config = dict(
    n_experts=64,
    d_expert=64,
    normalize_top_k=True,
    lr_router=0.00128,
    optimizer='muon_variant',
    lr_mult_o=3.0,
    warmup_steps=200,
)
Below are experts of layer 5 (counted from 0) of a mixture-of-experts language model. Rows are named router (the router's row for the expert) and show model dimensions 0-95. Each number is 500 + 50 x the weight over its row's rms, rounded and kept within 0 to 999. Numbers have three digits each.
After each expert's rows: "gets" lists some tokens that make up at least twice as much of what it gets as of all text. This comes from a sample of Wikipedia text that the model never trained on. Tokens count by the router's weight.

# expert 8
router:511440449614424564449564527488538524492507515464513431455458576492541465492563460506556590498604518556437473563448518550489581449496487474488506602456498489476389551566424529536501512491484457463374576477566497515436395506481542491536424424485423558571496492475520511516540505565524446482
gets: "1", "2", "3", "0", "4", "8"

# expert 23
router:549514513491500594443546420529511452450550526493535449411377452482547450483495470456523559418431467514505589540483511570490568564515511494431569571483529469520437533606493547477585487470570545521423520475472533520514492432580498547534340478527433435544437485441487461489509490548535486552
gets: "s", "a", "es", "y", "ia", "as"

# expert 25
router:505470552539455574527480420419532434473507536337571481463438535396530385563562521552505562479519525416486516525487474564537538545456543559468490590496462421474407520511537533505545589490573462468488520405514488507493501483516507491552449483426440516614460528475489563495509475565556491520
gets: " f", "f", " F", "up", "F", "ff"

# expert 61
router:487458519611443506481627520582487490448557581469594451433531475417631437478550458488544497502484591477485523539524487549509568560446540529456490535462484427447415499501456540533586514453545429542502467467549524519426473424496426436542455445449424534512472537462473479511506598516509490550
gets: " b", " s", " c", " t", " d", " h"

# expert 48
router:457494554490433490457540491517527481483464539488610472425401447510580500593537458502492535406381535513508524533517503503462502466520509570452451587456512475497460587534551502525575571520566513559378460491508586525514388585501470539468434516411540470524541444422451489539572471449530463514
gets: "ro", " pro", "el", " re", " ex", " con"

# expert 44
router:447442533494494544467532484485528500469509564506516385454435559515546451470500447481610615412530515430467589555505489556498557464540400626438467525522477526550467534627444587517524564429588443502486498514541448522467463474522463537558432480445474534505462478442513555477537561457478527457
gets: "t", "ian", "on", "ish", "land", "ad"

# expert 10
router:532551518533460553490555494577477536471515549445488465474497607450559389614621500531579538513491509483496544530546440492439510484404477546449541407464530475525438603503574607464610491494490467581510428493495529524453454464462370494534470499455503522538511479471490486463512445515469438443
gets: "at", "ill", "c", " H", "id", " h"

# expert 14
router:420494512506480466447528482533583516419537534427561343442408482422549453547576404514624568470491562506588468531481436554469463562480503581499540538510497453551409499587488569512516513498502483483442561502482557493503469470406507506477423530513467436540488531481470587530505497458529546519
gets: "er", "ing", "ers", "ter", "y", "or"

# expert 34
router:464530494443441576496513407514531457470546613553568527451449473487481456570536468523555500446535486426559566518526411578511558404442472516505530559467448509450475464505493563531534564490520468508445545519504541523489387529522402474429519480445528532500477376461453616476543540607530470557
gets: "le", "re", "or", "id", "ber", "ire"

# expert 32
router:576457562513482529516550468529537436364560554455503460521509436467496520509515413495558521536428538494483481634468502561485625580413461515425540574430536450456447491498554520463533473513561508516489484496494578558541422483447544465503420462419445468536446499462455490628500528498545514470
gets: "ent", " st", " p", "ct", "st", " c"

# expert 4
router:526507494600431593399565530545565364508520539452568457473448469400497480485594528603495487469495547403535535480476457554454564472492475531462528575508499514559473501554521538409555542484542421471479550468472510542524489427429487531504478360480535538518438478469494568444516495550509448514
gets: "1", "2", "v", "ir", "ss", "nd"

# expert 60
router:534522534509394557475530540626529529426477507439529426530468566472507479534552560480572488512388469518541574548454490519472561449474470473411417572410513468545458540516465506507520546493590429523486506447548504561462456411415422436518449420541479548550542484507489545597447490508573472522
gets: "n", "et", "ay", "ast", "ad", "ow"

# expert 1
router:576484508486496532439531512526529462446534484428543445425328552424530452466566419449511546451552499511521530644514500529551494532522527555519529514495465488486462625531534564513443486489524446520432550478564590521452390456482437448575417490477447519527571460453491507499515546474544463475
gets: "a", "k", "i", "z", "h", "o"

# expert 37
router:468567528510431598397468453554576531442472529523519396516398479473476462509503499550530568422511443400539568619490510489437466485421460531509541468433494503543515538580494519588528490534539434549421561468444572507567508428462497526545450471436489466505493458527547548483516506565566405486
gets: "ral", "k", "orn", "9", "ark", "N"

# expert 18
router:476449511543425552440534458494519389462555513483524431413444543374426475567615472473495515407499585519526549602411528498548500503484535502486592489526532528471452512525513535468607569513545496577464452484535597541482516499470469478517422440511475440577528534501548502444505470432572462507
gets: " w", " s", " in", " l", " le", " b"

# expert 13
router:499462571591525563503447501541475440458543559485530472452453510470505452534669477464514516401438489521545517571467490514450521462427491556533454569446471423481393547531525482475548535476477554588512488470503590464476525432500484432501457503375463520604455482488616503492544529532564454518
gets: " m", " M", " |\n", " v", " w", " n"

# expert 55
router:467417512485451546413580480548481496503458601474528456490445451548536439563543517466569536489442516479479481567539504619528514429468471499487475620467553375553485476552574473533500574442462476523430479514508472508490467410468388447512490458484463477533508546500523583549557549496621425522
gets: "al", "or", "im", "ar", "iv", "il"

# expert 46
router:460461504477531570451505427559507482446467517487515469449449619492471515570534519553590523543435473511508522594478461513452533516451423558397539479540450408460459536530481532449472560569546561547417532473562519554515473487550374416529436449452467473545440514443529618580463540518521541510
gets: "an", "ar", "en", "in", "on", "man"

# expert 17
router:416534553503470482486522465545541471428507542476560423430471502426552516628521433552501507514509542510440656558330516554439528439475410561545514457448521505461437521543509551590509529422512491553511565514508524478458498469567478441540458493508421474516437460501493521506584469542508476507
gets: "x", "om", "ch", "ass", "ce", "ess"

# expert 9
router:538485570448520555430578458494578447487539489434507464405478499461554463556513426502483524462509532489475562516550505553407510499409459590473566528476545446513444505651449587556533483520537404456476593450413513581551555520466490497439426519438475507568503474525427524489545514473560496446
gets: "ity", "ment", "ction", "ical", "est", "ing"

# expert 3
router:432500580604449508531517458517454517443496592469567499462512477424502399571530497482537529476523548471525500654523523516442507507404506470455503467464498403438416537611473609501503491551494516589441516407532599528521419528534446523548470457544461502561489468444466457513542523491500453515
gets: "0", "5", ".", "4", "3", "8"

# expert 40
router:527498553549510563402486459505509460473454536505560488482477542502560392530572389460486502386505516497536575610455438505496557506475481558517541542427461448552409522493532562513555450446569437478437598510507554529453483545441503416503465467455415529576490575457438493507592573512527486524
gets: ",", " and", ".", " |", ";", ")"

# expert 57
router:577512463536371529404536395520596482472595627516506439499504555458482441528521500435532570489464534501480495519532528556388521488501482534498466483496464439541468539502512507493554455513559463519523571451593626564421420458460472508537478467460476456594457453458522544517510555470549447472
gets: " in", " to", " of", "ing", " was", "ed"

# expert 22
router:520547502479450543459517514495618518496514482533523425473469460440594378553577484479556586477559487446457543600440518521475508545464437485456484547501549439431404489577475529450503542485508433573508553472511637499514537565477472453518443416423405570541490500449505476467516568520521436495
gets: "A", "S", "C", "R", "B", "E"

# expert 58
router:482525501529436502537507449529536450468516542443470473427454562500587409627466462445516489426463535448464555592510554530404565535422417549491510486525494515497442541590456570465528461579490552544462547366445506546513456516503489494516435456449442555564523487491484612495518463562578471515
gets: "0", "9", "8", "1", "2", "7"

# expert 28
router:494486573574408505418527559510487490454557544526534462471425543373465488559529481521596614440553564466472508558412498508503552462424385464412490555449498511467510521476500515442560472555561484572507439480543499534551494526454429476544487326501492507535465532477486520516545498507552527474
gets: "ot", " P", " T", "t", " St", " p"

# expert 41
router:482463563542474574391563493527502440448451508512540450392536471505595432476595491538545479469505579467428633528498502549494493480499453527440472544496492528475464517575552468509514496490521477503450514505550558517523477509407392487561472453400387422565497515456517534612529527552544436535
gets: " ", " (", " l", "1", "2", " c"

# expert 11
router:560449467472517580440580455529534462486553457444521392506482475507523406514603412515487568448481471512517547515435414529479541523504460555467531533458395482467454600593413576545510452473530487628463581514515502527511405450526473439470449500555500440566571502441498520470530539540512495524
gets: "a", "u", "e", "i", "in", "o"

# expert 6
router:478427620561409534527516484536541486497538459470457469493453511429589413539476494490519578492427574399488480544481484526511514485466456573555470577479573548471470457551515553534529474489593467555474513505555464582521448481418378492554417469478438473582487524451551443439558546522575484444
gets: "b", "ic", "c", "p", "ec", " ab"

# expert 2
router:437521534532517628412493460597560478482587535475565465511428501477592480539500491501501523451499481461518557543498459609476451462433456519400458522438447521482424520614521478473564542509459443577529433437509552517520465489506495470575476468453506453558400584467470495549490545596556509559
gets: ".\n\n", " \"", " (", "\n\n", " S", " M"

# expert 7
router:490483549586451569427605438467519500447555509487559447475500496445515436481642461535512536447523501482473616537417514550466540478481496487422490489524578441440462520654534504446553495490505531514401487492544493499524388508477408462541488475515418501552485492464536514553549551557500414495
gets: " ", "1", "2", "3", "4", " $"

# expert 50
router:463455536510397600420482431524530483489563467461557422451460533490488413511588462551535484388507511493546525543479621526462546420536503494579503455472517516460491506599510591442487447555506461557511486412502551543516427415523497436482483460460554475600412529486470548587501487488555524487
gets: "\n\n", "-", ".\n\n", " |\n\n", ")\n\n", "|"

# expert 26
router:515559601621435531458593525465541553415528481493552432484511478458619425511511427515503522505461474554519493504559473495487595433447397515566483580457486410536489488508522552506524475441531469485431565463561487558413444422551447515523420478437519497525495506454486445589533580506543487503
gets: "ed", "d", "ing", "ult", "ect", "ant"

# expert 52
router:449479476529438542427527481539521384503557592501502450489454551465508434531524509512487548474496526494474570564492588545370528543471403530493541476444448406532497478530512520504582458493546437506545496454551605614464453520428431526506489442443476411594476477453511503486504565558554406523
gets: " the", " in", " was", " as", " is", " to"

# expert 35
router:480446474527468644446568498495525464366551587442622439422493485431548438542549521431495527458493497538479507506403453586529538495533487558474469459490448392490463500631424553505506528543515464488449546489496527481568495480536441473559498491503495538514563466473505522499549530439588435492
gets: "w", "t", "v", "k", "her", "n"

# expert 47
router:445519468514383528417543430574538504463445497510572446464430429437529408572662546621609484486436554472472544522476467531450521496456485491496456575490523432453459534542528536460564511559484517510480476470535511519527488530467478520461476379495452502559473508464552502499567549477582449470
gets: "2", "1", "6", "3", " ", "4"

# expert 42
router:498501596520467513492569519511510473441514542516523353433409503467535480562531390456456616522539529550555521588497470522499510466461469482457519419473435481519499587529552578448486506490504370553445575487496501550446487452551399477537402473479489530512506470497481592509612531506533467511
gets: "al", "il", "el", "am", "ad", "ul"

# expert 15
router:452413554564445514512627492562487470508518514453488496393419555465478390531491491504494495490459530515582570527463517520482518496482499514496577523447507413458430474588461503449558476480581507499503495436494646589452454553510424481555472463501564451600428521443488563490488514583552457473
gets: " the", " a", " The", " an", " his", " A"

# expert 63
router:465533501551494574393570480508467493442473512425531485485377529485564381513584411489564523398515521498559551528520483568516586533476438468532492523443524430503458480496459517444561506496615413503476569476553501483547458519527473501530429456540424492593534400475525537527548513495583451529
gets: " |", "|", "-", ":", ";", "="

# expert 62
router:490466591489502611445610488509556472480547552534571400425470530380530474524535393429401583448536502496488561561525500558526495506442504517443474499425440546419464594512536508527559546452479443558514499506516540508506510501451385459487419493458526490559462497476525532479501561526590513516
gets: " B", " A", " S", " D", " C", " P"

# expert 51
router:575499515456450554445515466469505472492478551521531486441485472448528460569534384474614489397506551498541576506457493568428534499460500531529427577470463418581438552612451506530473477515543489511461516438429575563491525521539503464456412495451414488617444503531435463563577547539536477517
gets: "ation", ")", "\"", "ion", "s", ","

# expert 36
router:490489511516466537476677537601509443547523563459591503456536449464548528537534387505541513508428477506546581582381523485426513433506506494527471537502554467497443475570532617527421469539536456491464480496509512498530418520487423458538434431470466465503477572446491482470566466558516467435
gets: "i", "ist", "em", "om", "ial", "ch"

# expert 59
router:521491504464482519430498451596547436440448490499467422425394564523490371538508416503550528487458625535505555565484486528443600499495517633486494485531493494492462558568485584481581568485479487504511549483542474519511411507535467505439404377520490535535488494458518583467538493547525500506
gets: "ian", "an", "ish", "ary", "ard", "it"

# expert 21
router:445486537518468503424518488472499453507523504500544511502424560432538369571597435476572487377476576452482540583501486499440541466436504559511530465534485499487378585572453564486528545571497485549447516398512572534555449454509486536499518416527468585528476489419491501458547514481589441494
gets: " |", ".", "–", "0", " ", ";"

# expert 5
router:533456502490529563507564507531469427451559466440504533433507578433476414616493513508516589441432436443528523521538491568474463475486418621480399533476554481440508554533485585462483520520446493575502539479563545547536454462441488473538447481432447518559426520470450524479614552434593495510
gets: "p", "ap", "ip", "ag", "op", "P"

# expert 29
router:488495563476449554414515525527496455492493500453572415436428492467494490473646476591543581463543552438493583543471484529496503530429422496500448557468578496442476515469490603455525562410550462596455539465522502572496457522415456397543483500524523495496419496454577556523499517583558481505
gets: "a", "u", "er", "on", "am", "."

# expert 0
router:432520585535475566479576495502622476432597545545527450431456430478530491555533458438515564390421475451509545430527519515445602523507493549480436490516491446527458466505501513461499496534551384529464588424481567566476413484527480448561502473462524531532489464441554576520558538487545454424
gets: "ed", "ing", "ated", "d", "ted", "cted"

# expert 12
router:476534525548479485491540489568535470449519547427626430475413521499459484575500460466604528420479558481540597484499451529486547485415431520457564568463479499422473626525538526421471494509603508567504471504492530561454523511465471557514406527453488530536434454492528441444535565561497390477
gets: "o", " it", " He", " It", "and", " he"

# expert 43
router:537483543516471550443496512551579457474491605428505485495467508507512440498530529431523525411462487457516627555537526550421603471414440538453534539534466478483507475496456633505525475580439447607452531459547499516579489467519439526539449511386496542556502485455410487524508452565548516413
gets: "it", "ut", "ot", "at", "un", "9"

# expert 54
router:468530499513482550432489515489496467454476522431590531521444487457607458536592490556517466532485569392474635524465485575462591485423462561436525542447497464444550503517474471514520492477461500606476511529470629557484481489460507513581470439476455452545396490492439523488566430521568405510
gets: "-", " (", "us", "–", "ig", " un"

# expert 38
router:490550527503426505424563522534450489442496459531588426506435465451461495502577519464531561443508557473479539587545496550481479482478459473442491469458598401551454550516506596475558573519498421510482578411487563626423412509513471434460524403428503538522447493483550561473541495565547484536
gets: ".", "al", "ol", "and", "y", "el"

# expert 20
router:484509487518441553497504488557545449476499568475597409505460511462516457522559502498444543360453561498483561550488492488501571473337516540476517526418495483513456437578541516562488569541482433567479530492539572529434491530462414463507397490585422507505574486468571446481545449585534519537
gets: "r", " R", " r", " ar", " Ar", " res"

# expert 33
router:489518511576427486491611518522556489490590600490522470376410499428517439544635369515526541410497480450540467585452547468522580507446505479516508529464447485454453511493453544508503536475462430568538450459558499552519458493411419461543463450500458559516537570480532523546513449514534504513
gets: "g", " d", " s", " g", " p", "v"

# expert 49
router:517579510553442530499586467494463467496584503482554478453463534488584436531655473541458596479437453576473517540499489507549447461479440579493410517577479439510457522536485453499558438562549468568435560440528511529521488463502516452538470433387406473521488534386459560503557520539496534465
gets: "l", "d", " all", "j", "rit", "all"

# expert 39
router:486479476578440542536524544575514459451471448518570435444445534433522484586621453532540628521593524548482540592504492518455461517465431507444517479450529460441377562517438552443471520457525419543485533498492590565420505529485503469463434424463488548580508503466455528453571524541497463483
gets: "h", "A", " K", "H", "erman", "K"

# expert 19
router:490423532599427559484546510517490502446512558434566490503446397490487519498578509597506502513445617568528508516481487517482492475474469503531444591405480441473383575507527516551529556445522538584439500518590538587532428493418408476480458406466505435499534483435505476505508515583539496534
gets: " re", "re", "e", " le", "qu", "v"

# expert 24
router:504531574496473613404519503535526452452488523482497449478444512472590436518534388425433566456517499512501548553463509565491530494498427583441502447391465523468480553516489520577549523425532449473471545547528592525480437520412501533500492469388527502577501502491463519433593585471611495473
gets: " of", "-", "'s", " (", ",", "'"

# expert 31
router:542521517541505524512605529615540420465425551437517433529380525496486460548558503457502585511527514416542513603494440569436549511519539557415500490489557470527492528554473529420542558501483513524456436477537555502514397520512416454457442481520449428468394518454504467454512470524599446552
gets: "y", "is", " I", "z", "ir", "al"

# expert 27
router:517439478546490515512514446551533489489483482457561463472464509480536472585567473505564458524401547481506513514516492556336524405442395510536513507486472433532430567670487487460563484518540487530472573452538575520498412507499482500447486486374508511529488555466555535462550554553531440575
gets: "\n", " |\n", ")\n", "our", " first", " two"

# expert 53
router:503555574474472577465558420493521521450570508481554479475462413444536510515534489565469595498522556526487489510548455544417525494469440515499519477444426474550421483520532537469523458439598527662422471440483530563513434500404442491547475425542474509514489463436418546537553561611534536529
gets: "e", "s", "es", "ers", "ra", "res"

# expert 16
router:587434540485480520439527447482532447486470571445510406491482514535614511484564480493570543446503504391481436551519479526481662502481498499502530567487466486576450521526544582526479593526481426508430432485603529517546425473437413457510489507487485442546465526424469486491489505619568495474
gets: "er", "in", "u", "ul", "ur", "is"

# expert 45
router:580541577520447519488533438508513456475531530445544464467507580496521498609514508497562507476496480406511553548469541573446552444448434471507455476443373420447455565506426527586508555585514518578519457495485541553487477432479386535496504431480455533553437544488451469499484496586605429443
gets: "iv", " play", " work", "ov", "ain", "oot"

# expert 30
router:477479506534417545465622540559529427440492502468597460511460529433601458539542539555473570492544563528530499607511466532497494477353515534440401575416440477497485532506521496474493494503508513544557452414526572542565500508527463442546402425455459470568470467453529529512458536495542426495
gets: " S", " B", " N", " P", " D", " L"

# expert 56
router:513536487486441641560498518462469422326453494516516474402461501514538490540526388547599517388580503450500517540473496540512517491475525543463443559515485516491466495554549537434599544470548541469493507463550533590512481545500410482527479398505495507476436464473490532467575562478550437512
gets: "m", "k", "ver", "ge", "b", "f"